config = dict(
    experts_per_token=2,
    d_shared_expert=0,
    moe_layers=[0, 1, 2, 3, 4, 5, 6, 7, 8, 9, 10, 11, 12],
    router_score='sigmoid',
    routed_scale=1.0,
    balance_loss=0.00776,
    init_std_router=0.0098,
    lr_router=0.000723,
    norm_eps=1e-06,
    optimizer='soap_variant',
    lr=0.00284,
    beta2=0.99,
    batch_tokens=[65536, 131072, 262144],
    seq_len=1024,
)
Below are experts of layer 10 (counted from 0) of a mixture-of-experts language model. Rows are named router (the router's row for the expert), gate (a neuron's input weights, with its number), up (a neuron's input weights, with its number) and show model dimensions 160-319. Each number is 128 + 32 x the weight over its row's rms, rounded and kept within 0 to 255. Numbers have three digits each.
After each expert's rows: "mostly gets" lists some tokens that are sent to it at least half of the time; "gets" lists some tokens that make up at least twice as much of what it gets as of all text. This comes from a sample of Wikipedia text that the model never trained on. Tokens count by the router's weight.

# expert 8
router:116151102188145113171176200168139106098111131128122128131128145189104101117074110088169122154143180136119170145098112103161190078155136104138150105086088100135135177133124122169135159147126159099141090143079104089151231168161120094139172116186115154116157043114124125165106087119150122100117083107080101181125106107163130151126112166131163112119174156102078136112125132173120140099137124125147117149174145131055059169130076088136128115115125108117091133140069092114074109108081094
gate0:091150106204109161129091167121092101101130118216160082132105124110141106120174114141162147156100127145158197171122129100052168103140119090192165097159102080132141113182192157154148119173095175093102159090099139164133158144142152068114160153191145153157173117104175102150101131142222111115115090074140086188107132064155135145139155155070101123146163182134137111143111113077151148110086131142255128116062112101124144124155146131183139182170198136118142143131071124136080163069101181
up0:059096126156167141188125122150162097181166124124149202127122165096126119136146109200140093180185154081140195077127149161095126072061162151121201135166128084123069078128090153111176091101137176129128127154141162183162150138185135116141148103122175136130122187057146124116118113111152137136135113123086144130076119103162131156162111123104129122094186157161111117082167081193155139147161154182129152179143178122103182095159112105108109157111089121160119114062121165127158111130104100
gate1:038112144187084108118162169161090193108094125093115142119125104159116133127139107163065129150152192141136103071162091142100150127182169150149131121138131107146093131123079127169192185143105129135149150155102145116076143113147128089098156137150136172146137134119121121170132118088130130084139077134098138144134157119186164129130123195131102110214123143096105135079105074090178128172130062103099146163091183112113154122095119182143129126161090152159128104153111131118088112134096143
up1:203106084199163174157128094122139129132152101104115179110138128174181095120087134089133085159174086080086153071120153089170097175107131124067119166119118156116202126175114128072098105109090158195124129114114081094132077135150125128107122123158167149072125165187145120121057140143130063085130142084120141133140123119159057121180113158122128136134061100155086119103136117092098176091130149121108153100166113141124105168130131106104119155155221111114113129132149101151124139103157141
gate2:166063130105042032160136122132114168101145109087160123102165157155122127137185066168174077151147082097152097135095195150140126109101167056113151103165170061156152110130050141134120178103125095101135151068095065141137182083140086128150158090156162151122123164099126106133098151124191167093136175141144092156171137128183131096094148123118127157169157129128068124149132113172151121107150130132204095109182160173154108153105121066117157123084107135141129125110120147123173149143165043
up2:149172106137160027127095131170120158097082170112157134153128144147133149150165028150144116160112129115106156097084132174119088135110123096084101165185115093119092140116082153131092134141114107143115204091063086101124170118159139156136139140111104152151157151100127173135095112117153165159166185105139099152153177159128141073083115106139106121150144154164151121119124152132119089110140113085140071105185142159092149130106169102143191131084136187145185186075154161180167170112126126
gate3:127133159150157086120109166059168149105088132141116139093120106116142128119170180161050187154194183105184189087068164199155081211185195125153156144123084100171202112115075126158191190112068096157126071133084087162116090176092120143137158159108131132149171062188162124148175160138110110153108134163141122165128177133118145144092130202113189121156124141071132106137175163131173120083179088138162166138120108121146096143110074167126126126133124144140129144149088116108051143097131168
up3:152164124100143099138059128041110112140109087111123112066092178110117148118141121084119181165146195114083158088138105126119092183166130111168086160108119111171228193159108118119102173114181121119161166108131074200092078086122144095123062128150125109092139094062191095129147140146080062122107142113167131139117162090118136160113143194099110102133143153116117072164190099125144212138111150104129139092155154123106088101073077105103169101178132122099147076092117156079139086171131104
gate4:153108153149091154186096122113111117118103132118104158090118122138099163171113107088095168181116155128132179136155095090134154187102120148119144147120152090130120083181062085146121149127129153057106160167071158080105141091118146099155151151115114164106141178104093129131107140113094121149144144144223117145123143107113121146158149079083132161144092174140090121121127147119142139130120151170183160079134107102109102154090127059091089166096062129148084102186123129099122099110066133
up4:140106125127159080193109135131178105172132158161159137181112145095115171169069110097088124123108122114092144098124081143097146102099116095129154124099112125100109065157151139155148127145075171090151145172077145116062169066104137107163086151131155147115098147100155109181099124120106161160121096139187141107103089071186098205104164128127134137157091203151078093037112126082152113117154131113173144121147148085113119130114087149143123163086168113105089143141111162079133119156099156
gate5:102162157160144154131133168142081146121131115119147164163116232166134110146107095148138088139113134095138114117114142043149126163117087096109175087128194128091118110156096063078135167143115130092142118095143149173159140170125206160132133097151073108098126137149149159133108102096133131096107094132121120177063116146134149142164043113150119102094160140150112131125150111186085111121128146142072086082185085205152106112164155147160118122125116134141132111102083133121075125165103098
up5:097125124170167108084092158120108128148108083138115161132190141178086118116110053077155150131114146138240137123160221113148138113108109112066129116113142135105053152161108074174081173156098107129089070107106166149174083109180112147115129086175129106176121165147107087176128133101201177107097142111140120128128167145166158146174160083167125119145082235116059159167112140166142116101107145191174141128126223099143112149130117142128144141075140099143111109112083132109093148100126162
mostly gets: " The", ", the", "The", " of the", " in the", "|"
gets: " of the", " |", "-", " the", " The", "|"

# expert 22
router:093123110160159103166151191147130140121093146157186135167123085158098117195060110100115104173166137119131150092110065133238146093153125182158127104176048166153094168115157119133160133131130170116121086137085104067123129179177076148142163125144082130147137080166063117139130108170161090099078109109097145183172121167159222181129085108163198112103177140114136158096128135146119162085147141118110052097129123115100066151162083119174108062095089126148140142105160117142142183116079125
gate0:133068152136110098132107048178130113138132120147076110076101170081080119123135120142113131172128133151122162155138142118171165118145114129136154136111161149183130097135051094116115093062110038097164133139125125134155152143120139125072134091077196124132101072166130116128091127185163114064120161097142113207071136108158110111092135151170126095104169120155113133103140166138175163107064197119120141127069134112126128167102053189113065119120126121135149217143107150067129056155108133
up0:113104128143135082170127071159135146076149141115165059146126077114136120141115111122090168155101153132116131135007118156170174140057190203159076068121106090118100082157205128133167175137094116120072157082133095128130136116184069103135139121121182085137153122186076179101183076098145142105148179079105111144125144097133120108080133099122169196074196135084097171142076130132130155134109191163081103137120131147136137124103158138175126181141109139113193143141113117131075163137113184
gate1:105137104109155086121132129116152203199170133203203116181138140137103150126115126155150121135087170127106055151103078115120099126082112146109103139137137123128126090165129101121045110124136098177088102108099134124097150086134126122106211147078169103094093114174089087135118110060131140099151137145179143173146075167108080076117156132143168152136159110113114166138104138143105120116088121170077088108155146113144155076120168115150125141123098082182096156092143119089112176148150126
up1:109205165137144150096189110158146112071137126128131112114064143081109167117085188063109114087094148153119140132159134093170158133094167132083147144072078132153183120119102108186096157131113107139173192070161162118177175125169116146172097150067189099147108106104122129151158110096167163132132141107153164126090144121140057093137099141137073154081120076077128176190090138121120159149136172160157085145092113094115106139091139109176152185137151132133138082066093151162119103118115129
gate2:157094118125193117203186190080177151111085092142133080193110160146161134116204168156135137131134088187157095116128074127176176127187110102093171187145194171126136106115140088144122133121168137125096117112071168160154174101150148100101178153151125158169162128133193167069108133153197091138157095150122172085145075107146110052168106051111087146136143163067153173124131122111133159116099135087182141087157131118120148132105114144119156123127120129102095125136145210134116045108131124
up2:122074151081183106116143149172149140139210129103116153126080093141133149144165122111119110122068159091132120115126122141149185235131133159101147154162097093142098125139124176168131094137127095069152098123108106145100086100120099139158147082177150135131170151136141110156122124169148105177149098105125136170107146069164112150174139112144110102103123148065161129136157104162141106080105139160168173197115083112146087166132188196060158095158137107144143141135136095127083122166131168
gate3:122115096118157094119122171125143182095154144094094157118075151126126121200110146103092067122118148176073094107099140112185087168157121083139105125092133141101142181051168193138082120083146161051043154164075190141128123147089105155140063138162141157085102071118182151172102114153100181101087135108138117108097093113151164093131153101157122144127111138090147149120137137133129085100105082194141113129134198092090102147170096130111101179122165119130089116136149095135140167126131123
up3:110131158104149080110107138143092142121097091153121118198090090112141148167117177154132132140123123150125177208095128094187192154172112150129102099149124179110159094144132156099127171140191117097097204096168126108146119113147108145115124129123138157126132098164158135105096131111071095111133153119123101114090137084126114113124185181061161143110178185136138170121166132201143080155102107102135089141091108059148112141102187098124150098131168176093148153068109118094099205098113101
gate4:095116127114079119200163073151138169161171133102130150090186130094110100141122142118135139129109168176136141192077198089095101122119121068163112129197131177098153117184116166108078167149088134092140171157112088137121132172151087180115134092133121135177079124182132104117052153098127122159145108121142094127085155132183147132069126136109128147159139149148058094148095160180145119166098146105154093147058148086156221173080110144143138086174146107099110161199126075136093151139116094
up4:196100141137158202142056141121113135106141150135070120148089127187179141104123106103119079113164079098092114101122111204148131112134152124102156155111176073117086156137128134129137102147188088167096094092115099169137157079100168135160106089111149120093084094081168174160144115195133109128143147100118138179169107085141073149144113100165184149093123154133163123109121118122133196169206068183101118096141156145086101111119156121162133190115063103109177111077180138141149073125111141
gate5:129152122121142168130132116194118126172104133114081187162180124122150160107078132163106167108182100167090129128131164117098107122127085107084103106093098117157133141160137060160155098144159028160123114156142073205128130076169189150149180113122079171100163102182101147133087181174135053137086104082162127156098105104149156115162135147141165122108106131173122125096141087126115128123132156141214099167087109101088122075180183129110092103155109106109131184093161125183150104108121121
up5:102168153159139110100120104199129043105103148087090143164189086074139170072084161175053150091141106169139139080141152149098112103142098118132152113112117171213121124104163121134170145133175108133164134167127141194103148097119182164139153132097128143142140132117084180148083158149125103114087147069157159137108108103133155169135154140130136115112112131167173123086104133059113126119116120123171076131139103101093085096174094109107122108095176109117103153182141146153153105145154103
mostly gets: " J.", " | USA", " U.", " known as", " from", " Dr."
gets: ",", " by", " in", " to", " from", " |"

# expert 21
router:116096097143116107176157144186119103135107102141129086156120155140096104201078130164151117120131120079112149098123091133136120097161152084162114077143113156135100116112100115177142081135082111107164096159094131133110145167210173159181144116166099153099101080152125102135151120177178109133102110117064076177170132150113126207152141112149166152127215177135141134180134061111133154114149174100098085104192089091139103171109148088189164058117145132135100107116097098155052126107087115
gate0:134139110202138147114158081104121133142149113091143098108102180144151078141093183130110222115107106151145116101137108085168133126116128145166124175107121135150136143124113180061152133148080102094136094080126123145172129072129144139159098110083133132146135140155136052093145079112193128161178120129099115149165139124084102122052155138124141137144129190116078141131084121124123113102154153083036132086157147080148116118108157125167118140122144182153151136124124185132130129106123103
up0:105136159113172115142122119116083094191163134130156153138100089096166115161103144088112064152199134118102118149105171138099152187173105152114148112135134123168138122124141152184083111147119097133185153155138155197135115169100059162079092136123116142135079111109138124162065119121079086137173161150132167151135124107129107140189095097081119120068114113131150140122107177095135122156069086149119140184193129156105150173084173191082172143107173049073134126152148142167120112128177181
gate1:154089100145140116156113125116108107140112143095095136112171115193110151164117070063133115134119093140132162142098171153155158138158160146134157049159107169155111123118143126158162099079095106036171093107183151185114086110146096176076136152133100142064118104067160127093106166093170127099063155135053140148151137083132141147131147116104184115173172145159126124128134073162107175148146158116082152122066119165115128129131097127162146163149126172074150093094096118107116098192096123
up1:158157143120121120128134103144114198110068076129132132167152122156132152134059135112113092127134070074051166140158113148126175105173169152101084134153153065192200093134134102112107200173149147105121138120099175106167159133166141171121095108142178141120111186141156117155172205174145108113110058177097147117127205131133162113114163101090169149125122134116169079157170102071147122152106094108170091070087129159151121147081153156168111124063113181086111143123163162111145076143121126
gate2:131095147129195106101134112134142087161114110143157077139145124074154131113132178103108103124195118120109099102173155128101111184079156066177155136147141156059125095087061136114141046138135107110132098148182134176092119103166178134182064150122131110107185160185082116100105116078186069087090134168102060101110107073130153109134115113108096144190111154154144102158137052102118058112148118131055161114181157100123131162117124172119132131141147081115109136108144155130067133124121121
up2:121130145082150078124123126156067112063152120105177106152131172135160113141112206121175116142162096068148079122116121117104118149167156075147127153127117109043103119082138070130127028129171121144178111129145100193076098130179153133154092100145095178167159110148078127158124138122156073132123102133039065074158136085147124107106099093153113124180159140154122120103148124116082116106111128131119091142160148099157109113043072145161140146139073106118124144109147127137183072130183121
gate3:098083136115150140089132154203131158068109141096156129090159148181132123122130148145131152085126108179097115165073132091122176181114118090138137090136119129128070106099175170199159120140067128133123138103176093107161237127188143145157172196114116154118098166091104135142111139095119141159106178161112079126124147121192111150105150174112111124131185187088061192084176167088080144123148119111118130133161153100156205144094146114086107121126102138140101163101204092101157161142123129
up3:127143118140111158135104120075063116131203131123116069140173099095110124120169128114182094125110188139122139131151085080116200103102069171132164125134159118160159100186103141095105141080136175106178133084113130148102095090087126100134109091165100101097124069109085083109134055103131099069187126152181145169153141147071079145146141113156099142125051122103151137093077118142177141132052129152095129116125117126110064087171102190160125150118159126147110117147145136143118080098139139
gate4:160109075116134100151115152145140080131148121134111140107173135149093103168102089156154108155166138146169141073183137130092108145115111116139129172126215132072109108131120117166086133092102127104150132158133143102062110191141105120149174121203158156140103125148168151160175111096108146144152170102192110135133143132096180135169147112156130112124113093130136128100109197034080092091185097129124148100123123116168153137089105194096088051161123109124080102132125124060200122183195097
up4:219081102108082108121128132089107076130122133086053106123161141180142115144112130089136110106125124091140152151143087097058152086166149107164167172111150154160106141087138168129140148104160091121139140194154116106119166177113129176133095177167116147129171159122139099157142084185102113172113123061165149139139122099096092151152159095132150067129124175170080195064098131089047147087175135093091179167172097140162124086093167112159145053144174084150150114146141140121143093128141138
gate5:113086133153200136119127148155158149155099106175109169153137174141109127171086145129108140149126119089169100098137112120117078088185169095119107159162150117138123153154095120186141147137178094083171169100121149154131163140102168157135116200041114164097128154138185160198112133160116143111123120130106105154186099141136154066109147131135176112105119189151110178142125121132142095139133190116165137109056132132116148131134129140066134144129124102150180101147139108213118165131159073
up5:123089109141184140117140161153190156192145115161143122078111144092111183118142146151144154094147102085109094149156114080075102040110121129124133138125138119075125089113173105134114129143129103122141157105107163144135160156137143125110086085109099157112161162089138105107111160164168162143087115183041150130079083100103168094130163116191135113152161080138142203178145092164148110114132130152097123104109098122118121137089148108184149189132133197159090122118089123140068196149158085
mostly gets: " has", " have", " had", " to be", " some", " many"
gets: " to", " and", " in", " of", " was", " is"

# expert 15
router:145121111176192133135169151160111127117126232172128137132134122143108110199109092109149108156184141120117100140088148169149103146117137113153162111110086170117124191164157123128084179121069120125154082150091135148136129146167173114169132135133075159091108078107119124134085117178192124108131094153135119190162120157102125216123150158118151144111146142116064141175144057155123132144166164093132127112152151119153117116111116137147119125152142125100059195121113054114109127139060054
gate0:112100147137150208155148205124078188133114090105097137061160160129155124127149139102192103145102132127066114074157109125177110090105181098153159141134076166134189075122148086118084126068115062077131115125157153088086150118193129117113124172133098169123136100140097140164177169074165078140116146172164110144125135202113079152156087112099141107140134097106118156123123095110089173177112134094148124138134158074170100143083141172127151165079106135107152111103143182074125084062095115
up0:129153207113130170112178122093117211150078112092151047137101182126111091148143160130164165082128095164083095125148139135194163189107146119179154104114099117158181162191146095134119168079090105109127116183138151153140129100108122104126191171182142154185175091123073126164190104068145106143085135149104100104083150148120132138113083122079125151195151104126132119123091141120173180184087135134137099130109172068145131145139125080103185123116128147118132110208076131131096093115080142
gate1:116163110114130136117173107136139183067111176156100127106107157177122146173126140146173186135129156057118111177083111129173148142077069105158132136146137172088097068174122141102145109125149113120056106159149194133147115132180133156166108138098156148102086088135131158140150151152139151151123185109122136108139135139138152168117154160053126137196146089099101085156131061112205187106122115080103212147144129096185130098111112099156134196113092137105122171125104114109098142109074124
up1:129107157101135144096109135141148114196149124158160185147189101094100110108122106138163118154132082135167167101167158159086111126142123108077138055118071094156152113120147071172132105134091162132178125121113096146093107111097070232117109167131157114127169178132145140085136133101112159196126099068152061138101136137111098062100076128143143131104111142123158188149168119136143056158106136143177106130136106135175191104127095134119094195127126118088099121100167144136131112126151160
gate2:142108165144118095144122166187092100132164122141085099194188151124104147120128095154149145109098158110146162085097166102080143136094055116163122130162107120127155141173151140089135142139142116101089122153107177176127103077121075108174146105111146159059201121152099105114083138057155154119162071129132118171190109125127170198129147097105104088153094140093088171142122138090104113109183112092111101166129143107097104172133167101116084131133095138158165212122134123143103089104108101
up2:081084104098067152127163173170102105123150142181145094128171155076107139148134159099134122127087143123104142060099124118105155151088029121176201122174138151130115136139147150062103162183117136103132110152126144152108066079099137107146218138108141112064169166111106073070167138114126161126205124130155107173156146116145133151136088092119098103126076136084152185090132118147117086120124135047087093083169100133169147130160114119116099099128123146155135224096099116163115167096150126
gate3:173137105109136138104142137119125133100118190147108173194136130120164118132074086130120117093129129175160148156130124097159102106110124111130140138133094092126160149162108103071131221169153131135105165138064121121125113121135146110150157133131116133133069129169069113138076121113108101156097181117162125149177082086134146133092148134144129115184036114104118141117149116111165142128167142119110182102141172115157058121145120156089129190159163186133127106047072146114170071143169073
up3:167160070108143145149156142133116106108082151117116137202143114131138061148170063131133103092106158143111161131103121136141133136074123069148179108154078120114131167128140094141164143194134080082124172119146114111142089135174115096144115129122090144102101100152122124071119142091154080113114111201131105199113149121178201117146132096134141122168050147161139159120116131107122100165149189128111148086122127103110058158077126138031135144122134077119129121184122093113140119141164110
gate4:115157124108113113125112140199141118134178104128124036079087160126116122154136138128156117133184107136136109126100128196119126163123189166207057178165182065194154157162113113107144154125090143142154111167127126103133126084145155141193127146138139155130100177146168135144128091145170122122088118107112171140134117147144122120111117097127160123181170116080134145130155099100100095128216090125142138151094152148090133104121109122116175105116086161131148138138040132113127128127103151
up4:180100119119144137047072178115063169158101103201116113159138154151148166144106115100146108126141099125106163091159139095120118127117139086119131110160168123188081144124083108093181104145141156165158104113129140160120109144134120128104090088186149105140118139172206128102148102093101159157141059093109115053130107091129135126110104068159095119128255146169156152165153104092128123100145110133181160153148107195064108134069086119111186142145158170216063096150124149126116145137134118
gate5:097153078121127101093128152112140156188156206130134089105105134147173168187103180108068088085110143084139163085156115176118123161143099129107132100098125141124134071109109139092111171076106191105187095089145107059168154135151125117119165097111106156112165178150097185115131126138177135172132125068076122123161114118203103136121138092086098146095122153145074187201125142149108091092149134096079147082142138147144140128153154086105128153148152167120095129127069097083189123137112038
up5:141164197114143128162108067132092111079070063099141150162148103104106100084141087164161220138138093104116133133135124067132158096110143137140104168209108105174131182104117153126207078152185096142059161187118150162117144103136170112170148146183110143141067115102172122128126107129130113120079172165200098131094117118094118131151144192220167158165095114113142102110141146092146187136108149163099132180113104088093150141129125139155125147120110127101149100103130153164118122159121155
mostly gets: "- ", " June ", " on ", "In ", " March ", " December "
gets: "1", "2", " ", ", ", " | ", "–"

# expert 16
router:164125136132119148176120134132140098114121137143116090180102075083103089092142136074134112157182116094149128104085103080158150124144141142096079110122166152130139195144149098156114177122098117063167161148129115135113185140139182176153153055177119142094130133126118144114181122129157150151119125175145126119179153207134115118171122215120123129117124154075166144133092103142131205132123099092096122141175117149126120136133106096091148124125120155132126155128052101090102121077120145
gate0:126109106116160117131119122154173168094098165148159092136126094116153172150137154055167126118174134192145138109144132143127108110119133098100113128153149101066153101138122090143171154115047115171097158076096132130117145135155140091083087112132137112157129129183113088129168092137155141148099159137099148131203085164107065085119130087154113121203118113039157158168107110126189143113131132132071164103160136179147101117060195116131136123110172168088156187155083101163127144123102095
up0:095125156179134092118136108105068049127163163106154149168111102160164155106121098126185096111146137106146117106125143132098128115134064131053110163135091086078153117114115107131129102129150113136051119119161117145124140157075153108080113157116124137159115102081167095116127115129133138117128165104125115148152152077114053108153129140174126091170145125072207163152114168103152106135114098110064152172135087117084088141170163118071156053125179081124102116160110050150082148100029180
gate1:174158129142088139120116090106129095122073118101140171109116048147157143137135169084136137077224141141135161096091226128133140148125164070095143123174133147160157130176064205129168150106128134111078162081156163124108137126142164166115138119195103155123136192138138136126128163171144104114178140142114150090149180105121101124136117172122129102135095114118135154132126111093086159186175142176047135095132118114144058129169108070091111108174118136140103172168084120104035117143151037
up1:053159125055152131091151112206132124110154177093125080130146156158165192076103118126138155112089140118103130115115130159135107083122076150147132140133117134113123104079164120162121131149143079152161056142128151121155106103092115113149106129114136082178094132113164105147158130138156167134203099113137118168133162089128097064137065147137212136131105085179080136150188138117160072123104145120094083077086091128088151080133129161163060126100152105138160131168150165137153136082136140
gate2:116133168146159202094109120157115111157160138141138110070120148108077217125144103105142120118149174072144138111140095086152173121077106121154123135132139175129095164090081154092111178187076123127139155114126149197103175120102127181129078135159108113137095141168092145124117116126090117091061105136168129125157166185122096096137143128124157179118152139101141114094155171110138117110172189100124121155114141187148157156188118134151098149104115151163102104117098156121126085071129116
up2:112141142110104141068107110142150139056158126092120071210034094122149138139143128169116145140112122162133109169063148144120107146151043136152111117156131161092130194105088141113123149132055156183173161130184155129130167174134115088073069071134123124154128133100184176106114114149128149151055122116113137115175093145145149120115170139156139132146188057156149155132131142058140106144147115104142152088165122148138099122146113173106141143111157097111137100111094131132124098087112132
gate3:159170119096156112126122114139122123118153172150121162095192122129127101152080158121124141093199162120114196138133131105090115118054144131151074113153103172148102119090100141161084153085075034138122082118146160154117157105068128105136073094134189138082116104104136138087134144140132102080088170098138108062113153053096102102184149158117137141098129111118121094148103180135154119106120110123131095126136104136114114151115120157131100091165139077151113138182085146140095166138099176
up3:178135128150190166094113109121143140127101087139183124183088135116127051118175166125107106149093137133164105149145157119163122084139126083134215125117119095118158130098178094168249080070145099133099142116119101132130066090140095113119136158177102133159119117118121165163204125138131058177108125129140114144139165158117249186140101111109116066160121144199152123137152132128110105165147173165134125122136101114147129162153137159118194150097160140121111109131179064148157124125173131
gate4:164112130043121165137174120129078120098124113161110174163163098128198112117154160146109122115116096123185127107145160055125093161135071139106141106156124110118124108128157115138158109130179103147106132086123130106102164123111112223080150127125154100151133084108140067174168172158079133134203155110134156164158115145125051140090103153128162103126126117097156163108083063056088207152112089145154145126175109161142171162192108145111125128085139122172106112137095163150116145146133149
up4:123086097144141135122125103182118106101172128166117140112136138094154083147068167132133182122134143121132134114139139070178031159154161076114147083141120103162155091126103137101133122173167129126107102131107120138125160086173128132083133100116117168141108119125167113153157110101169108100123067155196139106158123069122074103145145144121094134130143087110034157081115112171114122089151154128188115097101172149129122126128178113150146139116058087126164164153195157149163166106124108
gate5:120095150100152142136056128116147116071119113127076111136160148160139094087115161113091028108141080014178121136124098096112082178135137116155122171128146119174128138160142169128083155130172154084096125096171150124074088139087171088108155115170134144131102072121130101171124197136093179162133161105138118155130131174151155142136169087160100115136136107093122150064104122112137167101091129115108102162155163127114118146106145166016137182147135146125084083113084118125160079062130138
up5:166140094167138127116114119170162117148112079137124187096123162030139155127172097183126102110153128222121142118096175101108068083130162158082129110104145149075107129110180092103108108119081129128192142134104165120154132077189133147125105080134126124139072151161091149113106119177158098108132118140101108142094088122156183105132140057103143110111096114046163126125155102151151156070159140145151120108098128116111150140145089102160137098107098102118071161113115126098113132119141160
mostly gets: " f", " F", " | F", " w", " st", " sh"
gets: " F", " f", " b", "f", "F", "1"

# expert 10
router:176151110122141106109145145147094130029075110161131061110131078100069124188119086124090119136205137106118132103161070136151147140155160143120152071048075137127089100106142130154093116127133173153174113141112115091185154113169120135200133072125123159144127111102150089105113129093148132157111106136144084121117168123151165153206109137117160085145132161104115103189113058153133200125167110102125111086155113126148109142131122123165145120089095057100080124077129054165132147092113125
gate0:145158115108127142122110133091062119106139160134140104141114123138104167181117174090068128176192092082095124134084147133109084134084176119156122118140161146131114109152158233115154128146178144125176113099154117153171087121109121122140106173124129118140167063169160150104117164169144095137073172156058088070092121163124124150161119080088109080139100136077115143099122067129110086114055157118136036129161121174150111135117147122130218102161102136102116140112103080163099049090109153
up0:160167164160101144081151154129169151192129104186168170139092146115115096133183119141158098105086129159166123143177157217056109126144090176111107219105116113131173101093158120208084121177109083144111099121135120097063185091081141200117142123103087116081084090197072117105161151108125090158129159111170172154102101119103146114057130101103176199139109090117167144159092102147126153107129151077163096152084124204079150080118167169085122127106118082212111126123076113088136174115113138
gate1:161134142091144163203167108142134066092148124155156170123151126177133100102112156132104121144108144170065182138140119178097077162124066103151167104164130127117113123100096099147140072120162091117182131085133118151117169149095133122132117098106135153122138093079120154208155107108126138131109093170079144144125133183187152129086064098075110192070100164143136114105051113083124115133109131124125146133148083156161103099126078184038141151106095122125082150127139113167107091063109146
up1:104121124139136081085103194145106160147082103161071067096175093123151153151132071113131125057165090114172108128131111122129130095115156136096121124152167180156166101115119122089135189158103105119130165119070112115136107149168201163141152102121163098155163189151111100102116136172155125163102178077160108103132137109082095062143158105164153096147133091115122188117146171108078136102158096147132143070094149135144114175089166077169117158128135081123145144140101178110106162128124109
gate2:127128164147165109096139154135161110090100113145045145130100184118093185162164094071144093130076153158192150165124129098111091086095152079073097112107121164136148146159142134125126085154133104073051102136151144112187106131143117141100118113139085156118141115132222101073145138131125122133130193147123164121160148132136090123139124112159129131215138153134047100178185100102129195130126137086108152135147186072172160143145105107130119079177183138132090141142109112157141170132122152
up2:139178151115079147147104131167163117073149139161130081146103131164136108150166126162105160101111133126150098080091100159133153134137123132124109143062115114144147157118131130152129139146153131140123127166160143111111092174065143201158095091156074170123113162143181109161127168145107102138142145141158138128144102107122108109147125105094055113178106132080131101106204187133071163118147190152050120142088144151126152194135144163159155186186178108094127124166133100131107073062166110
gate3:132113085094181156150151097086169059105173109174116132114102142141118157164148254150163103107145070133173134146141148128151122153091114106114099133117069110133149132158194142148089108129093213129141135179086146207108150093149130143110141133074120114129117155187171113148121161100128190113143184094134129175140184166083145138169134137129096175112094096172121139166081104144140138158124140099131165150061187162185079144137153127097096163069093128167089121119051119142184128110100153
up3:102141117135122128153152161100041182151165114130132135131155080112152111116142149068106135122086143095081084132111070152171071100123144104155105121124068168146109136127141108099194181143131126168183151155124101174108147092136120078156117161161122121145136128119132157169131048150174147164140093107171125169140169083109095090095094077125174112111115086079139147104111138099180225185122081081158091183155102156162073181118164117127165066135160061124135133157147156122040094123128162
gate4:121120096136140119128124142151152118056110077166137104107171068152030213102122086137117152123085149094184145159108120169055177117140126102141189113129108145141079106088129102156144205103120119075179127147170161100152131082131126143203137114114105169158154125077146112156141162111136154096095146110117177174119120121102159081107129075133109096160157193144100064140140126147131139115210151134122129072139071128177104122066162119151139128104114152134068084139111067129132135115112155
up4:127099131100101140105111147125132151172133191151171122160109192150189069121097151106137098167144101139115107101150112082192124151092096133141100144134102108152161121139134138086089136136153182122055128083124091151118108205183171130080083097131083108115063156159119151065082097137162133162125141143107060098132140105146132150145132205105156142056120117062149189115091084103145128097075122109157133180110205175111113103160107155114086146171121156133162192148085147099132120156167082
gate5:110101162091103139101147153105113161088062152119102090136125169066132137094089120142120058167122172123129127175124132106155156139189169117170090153124137057139133147066082116114172165165119133164139128120178128209155125105103105142103140122176177184151095142165101106184194166133104178144174093176187094116128107147084134158143130158107132128150133136078128160149136151153150165109186159069140099099140124173148187100122121133087101163173127140143136174119171127117113113147139121
up5:089153143108123150136149148129098121067086131093140137169105129033096094078118140161110092079106161098155120107139142121105138136142114084116083169081078095160105151144133113166137121180151141102147085139156082148124129158166116134095164109089094099135096112200145129089168132116153134138141132140149076098119136147141169081105146156142085072124097171131088125117133098139128058123189146130158129110163137135153153149129144098128116180190120069161176165116140139179086109113206143
mostly gets: "% | ", " | — | —", " | −", " | .", "andidate | Votes |", "|  | Conservative"
gets: " | ", "0", "3", "4", ".", "5"